Weights of a small mixture-of-experts language model, trained from scratch on English Wikipedia: a softmax router.
Below are experts of layer 5 (counted from 0) of a mixture-of-experts language model. Rows are named router (the router's row for the expert) and show model dimensions 192-287. Each number is 500 + 40 x the weight over its row's rms, rounded and kept within 0 to 999. Numbers have three digits each.
After each expert's rows: "comes after" lists some tokens at least twice as common just before its tokens as in all text. This comes from a sample of Wikipedia text that the model never trained on. Tokens count by the router's weight.

# expert 13
router:596464511476554501489509480491461521471499507464569426508516499461588484569493549421485488502432516484528549515503558617507530523455540471457580492450465433529533478457428440445481501481453490493445528497469431467493491500514504491513484545482521517518460474492485538488525465466522473511
comes after: ",", " it", " he", " that", " which", " It"

# expert 0
router:518456512448559493570487438467428491429559525487535479552510511556517522491440554376510523455494499463503591504537566528515536513442539467460484455498498459490567464527491467431476474522508436488492505581483468489458403549545532492535495590511493511480492478492456542522541460466495474505
comes after: " in", " of", " to", " and", " on", " for"

# expert 19
router:521470531460516538539504456505475569433520479457547443499489553502567536515464517455493519493438512505568596512572526571518532522439536456482544496502488451535526486451470472430458442567472475474481550531467475437476429541534506537513536539490535523476506425469502512506523504465548414570
comes after: "\n", " |\n", ")\n", ".\n", ";\n", "==\n"

# expert 6
router:549512518417543585530466445460484519531529493510520484525504544475503536514479504466484526476446527408488527505518529538479526489486521462476524532442493496543557488486463474489537451490460457517470548508423465474481474534520528519515605521496462496451431460475478510543533519483534487471
comes after: " a", " to", " was", " and", " who", " he"

# expert 2
router:551497526473516507527501421443483536441488534516525469562515529517551522529490583418526492507456565504466556524569561565520561507508555443464502488497479479553575419469475427419473425508472433489490537525455465427443482494514506509525492477517516511489513398445456525522513521464507489581
comes after: " ", " (", " $", "_{", " −", "+"

# expert 1
router:504481499516543465507413400414441543461465497461532468534481558542488540524459518443559502517469517563532527511549476556584553515447547417482516464482473543519528511493448435468528458524492443469477556508467439455431421528551466530532490515529510475462476447479564513509528545459504501515
comes after: " (", " \"", " un", " [", "/", " '"

# expert 11
router:558463545504543542552483455474488587454501538480535475508484530476582549520457516521543506466492494468484518524551537498505535502476548468450497508478492480517573464481436457441478439530476479457467554552482460457489447532542525535549480571479528575481463441437481540519538509432518464546
comes after: " |\n", "|", ")", "\n", "\"", ")\n"

# expert 22
router:493486542418528547502474436497453567448517549504518526552441522454527550514491491476533496510456566487549530505517513545538528562432581499507501472434412477506489420515442466495440480541503451491523558540500440451435393559514496521502587528445526503491493499416481514496513535464544482574
comes after: "-", "\n\n", ")", ":", " =\n\n", " is"

# expert 21
router:517473512492567518511498483449467571469531536516508447539489503483525491504498516449549517484448548459522542544522521562509590533479549432478502476503475474509531482461464457494445476520486448488473530519486482477464499514523516496525522504502536504432489452471507527515506490494494467567
comes after: ".", ".\n\n", " |\n\n", " that", " However", "\n\n"

# expert 12
router:508469564519532558502450443467535528434560560466547432527516520479531559533485491405507537479500541480514534530580506528557535528507563443479522475453482446510545477470457464397476475537425449498471527577455480449414440490535521489535515499479553589466493469471440532497551496482545489563
comes after: " the", " The", "The", " this", "'s", " United"

# expert 5
router:535469538478539560528486455434477519518495499512523416552460546476522535509478555523519539518448515476500546561508549600524525514500538470460536481494484452512514436480493465456430468517459482454415535506494494446392434497536510520519510513496571558482490415469482518532552521494536490547
comes after: " of", " in", " to", " on", " for", " with"